Below are experts of layer 2 (counted from 0) of a mixture-of-experts language model. Rows are named router (the router's row for the expert), gate (a neuron's input weights, with its number), up (a neuron's input weights, with its number) and show model dimensions 160-239. Each number is 128 + 24 x the weight over its row's rms, rounded and kept within 0 to 255.
After each expert's rows: a language model's description of what the expert responds to. This comes from a sample of Wikipedia text that the model never trained on.

# expert 58
router [ 79 144 106 121 109 164 155 102 117 139 179  96 121 170 123 149 132  92 161  93 137 104 114 130 139 118 132 123 126 110 126  90 123  90 136 130 140 155 126 130 132 125 173 148 132 136 114 151  98 157 101 157 136 120 103 120 104 152 144 138 140 154  48 179 165 117 104 129 127  99 168 177 165 150 117 131 154 108 125 111]
gate0 [117 136 104 116 118 194 102 103 109 131 147  91 112 143 199 148 100 152 129 139 119 121 144  93 135 153 139  88 126 130 113 129 136 128 128 118  92 132 112 122 138 143 193 123 148 140  90  68 113 135 127 156 132 168 126 139 131 132 160 178 130 123 139 114 169 128 119 127  66  92 126 124 115 152 137 126 148  83 101 131]
up0 [123 138 135  87 158 143 139 105 109 122 125  76 125 168 146 107 120 147 157 130 135 131 133 149 137 164 110 141  90 101 169 133  85  90  85 169 121 153 137 135 158 154 192 149 115 101  95  80  89 134 134 153 137 137 127 121 140 118 136 174 132 160 128 174 141 153 139  98  58 109 144 121 143 159 112 132 123 112 120 104]
Capital initial letters

# expert 17
router [164 117 145 143 121 141 119  83 129 120 146  99 121 163 145 137 135 132 144 141 145 101 133 125 125 140 123 114  74 123 115 119  98  79 138 126 140 172 124 127 149 156 144 123 167 139 116 128 119 118 110 160 143 145 143 161 161 133 190 167 132 131  74 158 146 107 123 136 114 112 115 169 178 113 142 103 158 130 146 125]
gate0 [103  61 119 153 112 163 138 113 150 121 161 103 159 147 140 137 160 159 119 127 133 132 129 130 149  99 164  99 165 125 115 121 133 147 152 133 108 123 130 154  75  94 146 142 126 123 143 132 112 118 146 115 140 137  90 116 133 150 133 119  91  94 127 100 136 164 144 105 120 139 102  75 114 141 117 132 119  79 180 139]
up0 [134 174 104 141 115 124 151 109 132 125 159 151 108 101 109 133 110 121 100 150  93 139 119 135  98 168 124 160 174 177 124 128 149 140 136 141 107 129  99 107 118 128 142 143 144 132  76 119 103 152 100 133 151 138  93 160  75 140  99  94  73 134 140 141 125 134 145  92 163 121 187 156  89 139 103 167 146 121  94 132]
Capitals in names

# expert 39
router [129 117 124 156 130 153 151  95 142 108 113  92 134 130 119  89 135  99 128 122 123 122 131 146 105 165 141 145 128 171  88  68 133 144 116 135 143 153 157 131 172  87 181 158 128 106 132  98 101 135 109 136 129 142 132 123 152 177  95 142  95 125 149 158 156 133 142 179 119 121 111 144 136 156 146 145 127 123 129 132]
gate0 [145 118 121 164 145 116 131 108 142 103 127 184 129 148 118 108 125 137 112 107  85 137 110  86 182 166 114  92 164 115 128 134 181 188 139 102 149 137 135 123 119 151 130 142 122 168  76 105 176 137 107 167 122 140 133 108 149 105 131 147 121 136 171 127 132 148  66 118 129 182 103 122 121 127 153 141 101 119 111 142]
up0 [104 129 132 118  87 148 129 124 107  89 121  88 125 129 146 150 144 122 145 140 153 118 133 159 151  86 163 125  98 113 172 162  88  92 141  88 116 132 112 109 139 132 126  99 153 112 155 165  90  85 116  93 123 130 131 171 115 144 157 130 135 127  98 163 127 116 116 115  99 104 152 159 107 110 111 114 133 167  94 158]
Table cell spaces

# expert 5
router [142 130 118 127 105 118 106 121 105 131 132 114 128 157 145 122 125  65 121 139 138  92 130 118 109 142 152 117 151 112 138 140 155 123 105 140 104 179 129 113 141  69 129 130 123 129 103 142  94 155 101 137 141 151 121 131 156 154 141  97 108  98  65 119 126 137 156 152 114  87 136 114 115 156  95 123 140 108 120 114]
gate0 [125 143 150 132 153  98 145 133 126 112 143 151  87 149 135 122 119  88  91 155 133 122 145 139 140  93 113 113 123 129 132 102 110 104 132 117 163 119 114 114 124 148 122 117 133 106  95 151 141 137 138 105 112 139 138 114  97 109 174 143  99 152 126 146 139 128 104 128 140 149 125 153 162 101 153 109 130 128 120 145]
up0 [120 113 105 118 169 112 130 147 139  94 106  74 106 101 141 101  98 123 114 153 141 121 145 116 136 102 109 131 128 118 176 120 134 118 109 135 161 177 116 119 154 117 130 156 155 126 110 144 136 118 131 110  98 139 136  95 123 123 142 144 100 145 156 125 117 100 130 125 110 129 134 147 180 146 123 128 139 109 168 126]
Dashes, list bullets

# expert 63
router [ 90 158 113 119 147 192 163 119 120 120 165 116  96 154 134 128 113 104 133 143 162 106 128 124 131 152 136 122 125 136 147 114 144  59 154 126 150 155 125 101 149 108 169 168 114  97 156 115  96 136  85 141 131 124 120 117 115 183 155 144 128 125 119 162 203 120 138 138 115 103 156 149 177 147 111 127 117 101 135 111]
gate0 [145 162  79 143  92 142 103 152 130 117 117 107 107  87 131 181 106 121 100  77  76 100 159 130 123 177 124 133 128 147 129 164 118 172  91 120 119 127 143 164 186 123 157 151 155 131 110  92 120 118 126 157 126 134 142 179  69 134 133  56 119 139 129 103 167 152 115 119 118 120 132 136 103 162 122 140 117 119  73 125]
up0 [138 142 146 154 172 105 139 126 129 170 147 145 139 141 125 115 143 116 141 130 145 154 120 141 191 106 135 164 134  94 144 143 148  99 190 131 140  85 155 122 104 138 111 122 136 126 151 140 144 151 115 129 164 107 130  66 154 145 135 114 134 128 161 143 102 105 121 155 126 132 127 138 120 152 100 101 154 120 173 169]
Word-initial capitals

# expert 54
router [ 96 160  86 135 127 148 131 154 124 140 172 103 116 129 123 164 128  90 116 154 128 155 124 156 117 123 135 124 129 105 155 149 138 146 163 146 120 101 105 138 136 110 128 133 122 147  97 155 115 126 126 160 127 134 113 160 143 175 162 142 130 137 126 117 138 114  89 133 128 154 161 162 156 152 148 101 109 140  88  96]
gate0 [126 128 164 116  95 108 137 171 130 131  66 106  83 141 164 111 160  76 147 130 132 141 137 122 153 152 135 110 115 108 111 113 120 154 132 138 143 104 149 123 162 155  96 163 124 159 113  93  94 132 148 170 155 131 132 174 105 160 155  95 106 110 142 128 123  86 119 100 128 138 139 122 115 167 151 125 140 107 161 140]
up0 [126 140 123 151 107 124 107  76 137 115 134 145 126 107 123 118 137 169 123 148 115 123 138 150 164 101 143  99 126 128 125 137  86 129 110 115  78 172 117 130 124  84 128 142 107 162 181 184 138 118 110 100 126 104 106  78 114 107 144 133 112 162 133 150 153 121  96 128 111 101 111 130 146 130 141 149 133 112 118 138]
Verbs and clause links

# expert 40
router [148 116 121 135  80 151 106 128 139 149 129 141 124 116 100 121 149 102 125 139 106 113 105 150 163 125 174 141 114 143 154 103  96 106 172  78 120 172  86 111 143 125 139 119 156 112 103 122 109 175 121 133 146  89 121 119 141 130 110 151 115 120  69 185 125 143 125 119 131 136 128 196 100 113 124  72 183 137 116 152]
gate0 [146 127 151 122 146 167 119 158 128  82 159 131 114 111 110 135 115 106 144  95 142 122  97 112 137 106 131 146 146 151 143 135 103  66  95 137 127  91 109 166 144 114  93 137 167  91 109 103 150 101 128 149 141 112 110 190 107 153 152  79 128 115 137  96 154 138  90 119 143 116 166 162 100 154 121 118 122 108 134  79]
up0 [133 125 135 116 121 139 111 164 173  91 129 127 109 125 145 129 151 144 160 118 112 119 144  88 124 107 152 135 169 146 119 150  60 101 116 158 137  89 145 177 135 119  90 120 161 110  84 120 162 114 181 158 118 116 121 200 124 120 144  89 116  97 117 109 130 114  99 137 130  98 135 135  78 127 115 131 121 102 162  94]
Mid-word stems

# expert 18
router [152 113 173 166 143 100 153 125 134 120 144 122 112 175 110 109 126  97 115 156 173 137 111 127 144 117 101  91 117 119 151 101 128 101 167 130 150 152 132  90 192  94  99 142 120 133 133 125 110 126 131 138 144 130 133 160 152 125 169 176 160 117 107 173 111 137 100 162  91 159  63 146 159 149 136 142 144 100 104 134]
gate0 [108  98 198 192 137 116 171 109 174 118 132 114 151 149 148 113 113 134 117 107 138 136 143 140 157 124 108  91 124 136 151 101 136 104 180 111 160 154 145 127 139 120 129 135 102 121 124 169 156 141 138 132 124 128 117 144 142 169 122 147 144 118 108 150 148 117 108 113  69 153 116 146 137 165 111  83 158 126 184 119]
up0 [133 124 168 168 151  81 162 104 167 122 169 132 148 142 121  69  90 157 142 146 140 126 178 143 151 131  96 117 147  65 172 127  95 122 148 114 155 164 167 145 145 127 102 129  82 128  99 152 127 117 129 106 142  97 144 134 170 145 144 139 143  99 132 184 155 104 102 120 104 153 124 137 147 185 124  85 143 133 166 112]
Nationalities, places, teams

# expert 21
router [144 167 119 149  89 101 145 167 139 154 169 123 103 135 124 131 128  92 127 123 100 122 113 162 105 142 163  99 115 109  95 115 116 137 136 100  99 137 105 100 144 168 123 137 173 143 108 153 127 181  95 140 137 116 139 160  97 154 184 142 145 117 108 180 148 145 115 139 178 111 150 138 148 144 130 106 152 158 123 169]
gate0 [157 161 141 107 131  86 168 142 131 137 108 128 121 127 116 118 115  90 137 134  98 130 121 127 145 146 145 120 123 109 134 132 108 142 121 100 126 113 142 117 158 104 118 142 177 165 121  93 147 164 114 121 134 115 115 127 126  90 152 115 153 133 131 140  76 132 129 128 135  84 121 129 139 150 135 153 162 129 102 173]
up0 [ 83 121 144 164 110 163  84 107 140 119 150 114 127 138 145 124 114 148 103 135 158 131 129 124 131 112 109 118 122 192 156 126 132 145 165 123 161 156 139 119 110 121 127 145  90 125 124 138 115 112 145 107 121 143 132 109 129 174 101 159  95 108 145  87 160 103 130 120 121 166 127 126 105 105 136 146 103 133 164 102]
Plural noun endings

# expert 48
router [ 83  89 137 137  70 189 118 145 132 130  62 120 149 131 140 123 139  85 153 120 152  89 123 138 135 127 159 112 110 124  92 112 126 157 150 121 122 147 110 121 196  88 189 179 149 142 128 116 100 131 118 126 101 138 124 155 136 164 112 144 119 132 108 117 127 108 138 151 142 101 117 152  87 169 139  96 132 126 103 124]
gate0 [164 166  92 143 135 101 121 125 125 116 166 142  92 152 113 140 170 150 129 132  95 152 121 117 178 116 139 139 102 132 161  85 113 157 145  91 126 109 108  82 136 152 110  74 127 150  93  95 121 139 126 117 134 105 120 172 124 115 142 144 164 137 100 117 144 113 147 180 154 154  90 162 158 164 134 121 180 148 136 154]
up0 [147 136 145 135 143 142 145 151 130 120  91 104 123 105 137  86 143 123 144 107  75 126 131 138 139 110 144 162 124 103 125 116  93 133 127 143 103 122 147 136 136 136 130 128 102 143 122 126 120 108 152 115 127 130 126 165 102  83 162 105 173 141 106 152 149 117 120 120 144 104 133 138 129 117 131  75 124 127 129 135]
Spaces and brackets

# expert 41
router [129 157 151 160 105 121 140 148 113 127 140 120 116 135 127 134 110 117 119 148 117 168 119 168 164 132 139 114 126 132 148 134 164 108 164 141 132 176 114  58 153 108 103 144 149 164 129 154 120 138  98 150 154 110  86 141 113 153 121 153  98 121 113 161 123 133 122 124 125 130 139 159 115 148 129 119 140 109 136 126]
gate0 [148 156 143 116  94 128 124 138 170 104  97 134 144 144  95 129  84 148 103 121 175 168 135 152 110 139 131 124 113 132 172 134 142  99 131 135 121 156 113 105 178  91 127 143 154 189 147  96 119 158 114 136 132  97 131 123 119 146 109 108 116 113 145 147 100 104 132 124 124 111 128 109 109 122 134 140 101 134 137 107]
up0 [152 164 123 125  90 122 121 131 166 117  86 126 145 139 107 117  99 164 122 135 173 183 140 156 128 135 128 127 112 120 151 135 121  87 131 141 122 162 112 108 182  78 149 149 161 187 146 112 118 163 117 119 161 103 128 116 116 130 107 104 123 109 143 149 127 125 135 115 122 130 132 106  99 120 133 142 116 117 137 121]
Foreign name pieces

# expert 50
router [130 121 128 136 105 144  95  83 141 128 119 149 119 165 110 113 106  83  81 130 122 131 111 119 119 141 139  71 103 128 137 135 122 116 134 148 112 113 118 101 145  94 110 140 140 150 112 104  87 143 101 133 126 154  73 143 159 138 115 129 129 119 143  96 139 132 131 154 122 126 128 147 112 159 165 158  93 136  78 155]
gate0 [150 139 118 155 132 110 143 130 134  96 104 160 105 155 130 148 175 126 126 139  92 129 124 113 148 131 144 111 122 151  85 101 129 145 128  60 121 156 110  90 144 136 119 147 148 196 115 135 135 153 118 131 162 115 103 120  92 175 136 152 147 136 107 157 121 126  63 151 181 119 126 193 144 133 147 114 167 132 138 174]
up0 [100 150 153 153 148 183  89 144 125 118 103 135 104 142 129 117 110 155 138 117 132 113 126 114 102 159 125 198 121 151 141 113 141 126 119 153  94 133 148 106 119 142 129  72 149 141  82 138 165 145 156 170 185 129 133 106 111 157 130  95 154 122 104 155  99 111 156  97 117 157 173 124 138 133 113 122 131 145 144 119]
Sentence-ending punctuation

# expert 35
router [121 150 131 173 100 159 113  86 152 124 162 103  98 157 159 161  97 107  72 157 139 128  95 136 141 157 138 114  88 131 115 114 154  83 120  85 124 135 105 121 150 150 157 151 134 194 127 133 151 131 102 159 162 146 102 144 123 129 131 144 118 124 129 128 136 124 111 200 107  97 150 147 130 171 150 133 131 121 102 174]
gate0 [113 191 133 127 147 131 113 136 108 118 148 127 133 162 140 139  96  99 121 135 127 147 116 125 159 112 131 137 105 121 108 163 110 117 139  81 146 145 149 122 191 128  86 137 157 149  97 104 108 131 130 148 157 147 109 170 119  94 133  87 137  62 111 156 116  81 133 102 154 100 149 142 127 153 134 171 122 122 116 159]
up0 [106 126  98 100 193 147 135 138 137 120 122  97 156 122 164  99 112  86 111 154 144 114 102 155 151  93 107 144 119 100 105 159 148 116  94 125 145 122 118 136 144 156 151 151 171 127 133  94 151  84 148 106 160 175  96 161 118 101 146 115 138 101 171 125 115 134 148 130 133 114 158 144 138 129 142 157  73 145 107 172]
Articles after prepositions

# expert 51
router [160 178 153 117 154 129 102 142 136 133 161 106  92 114 131 116  99 111  95 165 151 155 131 108 173 120  97 138 155 129 162 101 137 167 148 111 156 164 138 132 192 100 140 133 140 167 109 141 167 146 162 154 180 137 144 125 133 142 137 167 121 124 147 156 124 116 102 137 114 157 101 138 160 102 137 137 135  90 136 113]
gate0 [168 157 158  78 167 133 149 138 148 139 180 112  97 102 118 129  90 171 122 137 123 214 143 142 105 129 132 140 151  95 152  93  88 146 151 141 156  95 135 129 147 115  98 107 120 131 118 123 127 147 119 116 137  82 138  93 154 155 147 142  97 141 119  95 133 151 122 104 117 120 100 145 160 136  91 106 163 134 192 130]
up0 [136 134 140 122 127 109 134 119 124 165  75 130 171 166  77 107 160 120 123 107 147 116 149  78 126  97 123 136  86 143 139 146  92 121 138 110 143 113 107 178 126 119 129 122 174 127 146 115 168 160 137 127 104 121 120 148 127 159 148 156 132 138 150 155 150 120 131 138 162 138 118 143 116 166 108 135 123 147  87 116]
Sports career words

# expert 60
router [135 148 101 132 101  87 113 167 176 161 151  93 109 126 125 181 160 100 104 102 115 144 123  89 127 131 142 104 129 114 135 145 139 126  97  90  98 156 127 108 184 141 147 130 175 151 130 160 173 155  88 185 157 104  91 178 131 135 154 124 146 145 120 163 147 144  85 152 158 122 140 143 132 128 128  71 113 121 150 145]
gate0 [130 141 103 149 112 154 183 115 128 154 139 104 145 164 116 156 107 134 152 103 154  85 150 123 109 166 135 154 111 127 140 126 149 112 125 113 132 153  92 113 108  82 111 151 115  96 134 143  81 130 102 170 113 139 102 154  84 175 136  92 127 124 103  72 138 102 146 113 104  95 171 164  80 119 122 148 173 121 130 146]
up0 [ 98  90 151 138  64 133 128  85  90 123 142 127  91 115 154 140 140 142 129 119 100  89 110 115 135 116 122 144 151 156 123 126 131 132 135 132 123 172 119 133 147 126 134 109 105 120 110 125 118 121 154 111 145 156 124 119 120 128 109 133 112 113 101 109 140 149 100 187 113 112 110 112 101 102  95 122 143  80  91 113]
Abstract common nouns

# expert 2
router [135 142 109 169 116 149 153 106 115 115 136 134 126 163 126 123 142 122 109 147 128 126 123 143 202 156 151  75 125 137 105 111 116 130 159 111  91 122 121 112 139 118 117 142 121 169 142 101 150 169 104 158 122 123 151 177 146 153 130 132  95 120 149 118 142 146  69 141 102 109 115 131 139 116 125 135 139 144  92 130]
gate0 [ 87 153 120 108 129 127 175 134 104 150 116 129  81 143 109 141 128 107 102  98 119 116 130 117 134 134 149 155 158 142 113  83 102 117 152 146 166  72 156 108 151 101  99  91 173 176 135 154 136 137 158 152 133 145  79 119 169 124 133 127 150 139 130 134 156 122  91 123 112 130 144 147 118 121 100 125 105 119 131 103]
up0 [104 164 113 122 145 102 146 146 124 149  82 130  87 155 118 118 124 108 136  95  59  92 115 106 136 124 120 188 138 158 142  89 127 117 115 115 124 118 156 123 151  98 141 111 155 163 138 130 119 152 144 154 127 169 115 125 176 116 150  95 123 148 120 142 172 118 116 130 116 121 143 122 135 138  92 136 108 153 142  93]
Copulas, time nouns, table cells

# expert 24
router [141 176 139 149 140 114  90 132 122 146 103 122 121 152 183 109 164 129 126 142 119 127 156 111 142 108 151 145 121 182 128 107 135 141 131  93 140 196  66  89 170 114 135 132 121 116 112 168 147 139 105 118 121 149 151 116 103 141 105 143 109 117 121 133 124 117 115 138 136 137 126 163 133 137 148 131 108 149 132 148]
gate0 [132 139 129 102  96 133 137 161 143 119 126  97 136 108 145 139  94  94 136  92 119  89 125 130 106 106 161 109 154  71 137 131 166 136  94 125 141 112 146 104 136 108 155 112 131 124 141 132 157 124  86 136 164 144 123 117 131 134 147 170 140 135 117 160 119  87 111 140 138 119 138  88 131 124 125 121 154 125 122 150]
up0 [123 137 104  96 168 115 131 168 128 144 115  99 151 116 137  94 121 105 143 120 133 139 136 145  96  83 145 159 180  80 145 137 165 164  98 151 141 140 122 110 115 110 143 111 130 117 150 127 162 121 102 103 137 140  90 101 133 115 128 162 116 114 145 182 116  89 120 114 141 102 163  87 140 105 137 117 132 116 148 140]
Word-initial fragments

# expert 32
router [100 134 103 151  99 125 143 105 104 107 131 137  86 149 108 129 137 110  80 150 128 140 108 104 173 118 148  72 139 130 113 103 129 107 178  83 134 129 111 113 142 149 146 133 142 143 100 125 106 158 139 168 147 143 111 121 133 144 140 169 135  97 130 133 126 140 109 161 103 126 114 165 133 136 162 120 172 134 107 132]
gate0 [146 147 121 128 108 131 128 124  99 154 124 137 107 136 125 144 162  84 168 156  57 134 148 119  99 125 143  93  96 153 109 135 114 158 126 138  97 137 125  69 115 117 126 138 106 141 141 112 129 147 119 136 130 117 123 175 145 154 156  99 148 128  93 137 111 119 106 123 125 115  92 153 135 128 140 145 126 141  94 157]
up0 [109 103 130  85 166 171 117  76 141 145 118 110 140  68  95 154 122 104 141  86 178 151 117 133  86 106 170 144 145 133  97 148 125 114 102 131 129 145 138  76 106 160 127 116  95  44 144 145 117  84 118 104  86 103 158 124 141 153 174 131 163 107 109  95 150 128 136 128  75  99 147  99 106  97 136 125 130 142 154 113]
Line ends and punctuation

# expert 55
router [166 140 161 159 145  97  88 138 112 116 111 109 123 118 137 120 151 101 110 151 136 158 133 111 124 162 125 116  83 161 138  67 127  97 175 116 136 158 133 126 164 125 133 111 148 166  87 109 130 120 118 164 142 130  95 123 134 128 136 157 140 135 114 115 110 105  92 156 136 137 101 130 133 146 199 150 157  95 109 131]
gate0 [ 95 122  95 126 157  91  85 141 109 121 100  82 134 155 154 106 121 117 121 120 143 139 136 122 139 151 152 128  86 170 156  80 116 118 142 149 136 147 145 143 144 123 153 147 125 150 128 115 129 106 150 174 127 134 146 139 116 141 138 149 120 127  88 138 138  88 107 116 174 100 126  97 137 128 141 117 142  84 117 127]
up0 [ 98 129  64 111 140 103  69 126 104 119 106  85 127 162 164 127 117 122 119 146 125 135 149 123 135 147 167 136  93 165 134  87 116 134 115 136 114 144 126 137 159 115 162 150 116 156 115 115 172  96 136 172 126 152 163 159 111 125 124 140 116 124  85 116 161 107 106  99 151 116 136  98 155 124 147 125 137  61 101 132]
National and institutional words

# expert 22
router [ 71 120  89 188 113 164 175 133 115 143 153 134 129 152 134 115 134  79 149 159 155  72 139 147 137 104 138 109 130 108  95  98 138 138 176 103 114 117 141 113 116 106 125 140 137 106 165 106  97 159 113 126 121 148 101 162 186 155 131 124 125 107 144  99 124 145 106 141 138  57 129 162 108 139  89 124 113 129 108 155]
gate0 [165 142 148 114 160  89 116 105 124 122 130 126 102 141 119 135 105 138  84 117 132 164 113 109 141 131 152 137 100 124 162 100 100 133 133 121 137 134 115 118 144 123  97 105 156 189 136 157 178 135  99 159 150 109 146 143 143  96 139 106 138 135 125 122 126 119 109 169 111 131 163 134 160 139 138 154 127 130 146 153]
up0 [ 82  99 120  65 133 151 151 156  97 150 105 127 131 172 148 107 120 129 113  77 136 131 105 143 109 141 122 146 137 163 123 144 130 106 170 130 153 119 101 151 119 134 156 104 103  82 115 156 134 187 110 148  74 155  85 120 136 149 141 124 170 154 121 136 132 112 129 157 124 151 118 160 126  72 106 111 156 154 145 137]
List and range punctuation

# expert 28
router [117 142 114 146 106 141 119 153 116 115 180 141 129 141 117 155 115 122 128 123 100 124  94 159 139 138 164 113  86 132  95 106 170  76 134  90 123 122 101  94  86 129  90 136 134 142 108 129 145 167 111 146 155 151 122 158 124 128 142 149 119  83 123 134 150 159  88 113 184 117 133 146 155 135 156 104 149 149 134 115]
gate0 [138 144 107 154  89 110  91 116 126 142 112 121  95 138 112 163 130 110 102 132  99 136 130  82 155 109 153 118 155  98 163 145 125 142  96  83 102 143 107 143 159 120 126 121 162 159 108 138 156 138 104 157 159  95 121 133 153 110 142  92 134 154  95 142 146 114 102 157 137 179 147 149 104 180 148 157 128 147  94 178]
up0 [ 83 111 117 176 102 166 155 106  84 118 179 112  99 153 125 102 121 125 127 164 150 123 147 129 147 142  84 126 144 160 128 132  91 144 156 106 129 148 156 123 139 108 135 130 123  68 133 116  73 126 102 114 156 132 112 124 114 123 134 127 165 114 132 109  92 115 136 185 116 104 101 114 101 148  81 138 135 129 116 129]
Table cell pipes

# expert 44
router [132 165 121 111  87 121 112 149 139 154 116  84  99 127 150 134 162 134 134 113 112 119 121 118  98 113 140  85  91 136 114 106 109 122 139  81 134 141 146 116 170 133 100 118 162 113 110 127 126 191 119 177 121  97 138 175 136 148 168 129 125 109  96 125 160 126 106 148 139 114  91 188 117 164 127 104 126 126  94 146]
gate0 [118 142 151 107 143 108 131 140 160 132 107 131 135 131 120 140 158 150 149 113  84 125 118 131  98 108  88 123 127 129 120 123 137 104 120 131 101 124 143 116 132 117 107 121 102  87  80 164 122 177 116  98 114  98 125 132 143 153 130  84 117 138 103 124 134 140 114 138 160  92 136 129  84 143 119 134 100 176 125 158]
up0 [127 149 136 107 136 140  77 154 155 144 161 107 109 124  85 129 153 115 141 138 125 147  93 102 116  70 105  87 117 110 135 137 130 131 102 114 111 177 125  68 203 138 109 136 150 131 125 150 119 145 136 120 123  79 133 119 121 167 132 109 124 124 108 157 166 117  94 134 150 133 113 122 125  93  77 143 124 122 123  99]
Institutional and topical nouns

# expert 4
router [119 143 113 180 113 137 122  96  92 121 144 113  79 152 165 156 149 120  95 177  97 125  94 122 123 128 158 109 102 133 112 103 133 155 162  94 116 152 120  62 149 129 173 137 151 162 113 111  90 123  60 124 130 146  73 130 120 145 148 148 110 134 103 130 143 151 160 161 115 105 129 145 129 182 160 120 135 143 155 160]
gate0 [169 122 110 122 141  98 106 152 110 107 161 119 101 122 150 156 120 152 113 196 129 154 103 135  52 124 138 100  81  96 119 124 106 106 123  89  78 130 152 132 126 139 148 140 116 156 147 125  90 124  74 149  98 140 116 102 165 121 158 198 137 150 121 148 141 107 154 168 150 104 145 118 167 135 137 150  91 108 133 138]
up0 [150  98 112 133  95 108 108 126 115 112 189 123 114 110 127 153 104 145 112 197 132 174 111 131  65 132 126  89 118 136 102 136 129  95 126  85  83 113 139 136 116 137 125 127 131 159 175 118 101 133 115 130 103 116 114  86 147 143 152 180 122 158 111 109 149 137 135 132 131 127 150 110 157 134 131 162 123 134 151 119]
Closing brackets, row ends

# expert 49
router [139 144 134 159  69 122  77 106 124  94 138 132  92 150  82 135 115 110 134 125 109  99 126 136 130 114 137 121 119 191 123 101 134 140 135 115 126 183  86 135 191 172 114 120 137 125 122 125 106 141 124 135 132 117 134 139 170 122 135 128 126 135  42 134 131  96 125 110 163 155 147 157  88 135 167 138 168 124 114 115]
gate0 [140 143 110 119 131  96 169 166 117 141 156 112 143 138 134 185 146 104 110 121 127 155 132 162 162 146 155 130 109  70  98 138 121 108 137  52 138 117 126  93  88 154 142  89 144 129 126 133 140 126 104 144 148 113 115 133 137 118 166 130 111 145 112 138 128 127 151 134 127 113 127 165 176 122  88 145 110 120 115 156]
up0 [122 131 131 108 156 122 168 101 124 127 131  96 148 115 118  86 127 133 124 109 163 130 133 110 114 105 126  92 131 102 151 139 119 117 152  96 160 175 175 135 161  91 129 160 116  93 122 116 127 160 182 133 133 124 144 143  85 138  92 111 142  92 147 122 117 165  74 150 124 121 129  99 140 134 166 118 138 107 107  93]
Mid-word syllable pieces

# expert 62
router [ 97  96 134 166  99 154 175 147 103 152  94 109 103 145 117 136  95  97 116 122 116 159 116 150 142 127 141 143 131 119 118 144 137 196 134  88 134 146 157 113 131 104 135 123 147 151 142 168 154 140 140 120 104  97 142 146 107  83  85  69 128 118  95 120 178 136 134 120 169 108 140 179 141 127 160 127 125 129 104 127]
gate0 [133 136 109 131 119 141 131 143  97 136 144 134 171 133 132 131 118 138  97 157 107 115 149 149 170 133 149 121 122  94 106 110 128 205 112 142 124 146 110 121 102 123 118 119 161 163 147 120 157 127 124 128 126 113 174 144 118  90 114 131 130 155 150 107 133 144  94 160 125 169 162 149 102 132 100 127 145 159  68 153]
up0 [145 131 142 143 139 168 179 164 132 144  88 146 160 148 132  94 114 139 101 145 138 106 168 122 171 144 157 114 133 105 101 119  85 206  72 168 136  83 122 134 122 125 130 154 153 153 177 134 158 128 133 125 137 133 167 128 151 119 121  90  96 137 140 126 153 164 129 130 153 149 125 158 148 167 142 165 137 101  64  97]
Clause connectors

# expert 31
router [126 102 167 134 108 161 163 133  84 159 139 106  95 127 147 123 142  82 120 107 145 133  72 144 125 124 128 117 152 125 134 132 128 132 133 117 133 143  98 131 193 105 194 164 143 134  95 150 131 161 141 120 115 159 144 131 142 153 124 145 112 114 103 140 155 127 140 158 129 120 112 156 150 121 128 120 149 102  92 165]
gate0 [154 137 105 150 105 130  92 145 120 103 151 153 126 133 119 141 127  90 139 117 118 122 119 133 142 130 138 120 120 115 114  76 131 105 136 113 112 137 160 123 144 115 121 101 114 166 106 160 131 160  80 141 156 103 138 124 145 107 143 123 109 126  79 117 117 144 105 130 153 152 167 131 135 169 155 153 148 116 114 132]
up0 [125 147 125 156 112 128 138  48 144 115 155 129 104 126 123 120 129 141 101 156  95 119 119 171 155 130 114 129  97 120 152 132 117 159 113 106 113 138 158 149 114 135 107 145 191 144 180 113 122 138  98 155 151  99 136 157  94  79 141 122 161 127 166 153 183 118 126 157 120 120 114 134 135 133  89 154 118 141  96 131]
Spaces before numbers

# expert 14
router [107 128 150 154  99 160 104 135 108 129 193 137 143 143 153 142 129 117  97 130 157  77 125 145 169 107 160 130 129 130 113 136 137  77 154 108 140 135  90  92 133 120 125 159 143 169 114 135 123 148  92 157 120 145 115 136 151 155 111 135 101 116 127  89 110 167 135 162 146  69 151 165 131 122 119 102 149 155  82 119]
gate0 [160 156 130 151 134  56 111 140 137 139  91 139  89 151 109 135 121 133 128 133 123 133 118 120 136 154 116 114 143 124 152 120 125 165 126 125  95 149 163 135 150 132 152 107 156 148 131 137 145 164 154 172 177 120 139 200 141  82 146  85 153 129 115 154 128 138  77 141 134 133  86 130 124 121 158 146 161 131 119 167]
up0 [139 118  84 122 107 129 114 151 136 137 117 144 104 175 128 156 144 111 137 110 167 109 133 122  99 159 104 151 167  95 100 171 129 126 149 107  98 107 137  94 125 134 100 124 107 119 132 126 160 151  90 130 138 131  84 127 145 138 140  95 146 144 140 145 117 160 122 144 124 143 129 153 124 124 146 110 159 173 120 142]
Articles and conjunctions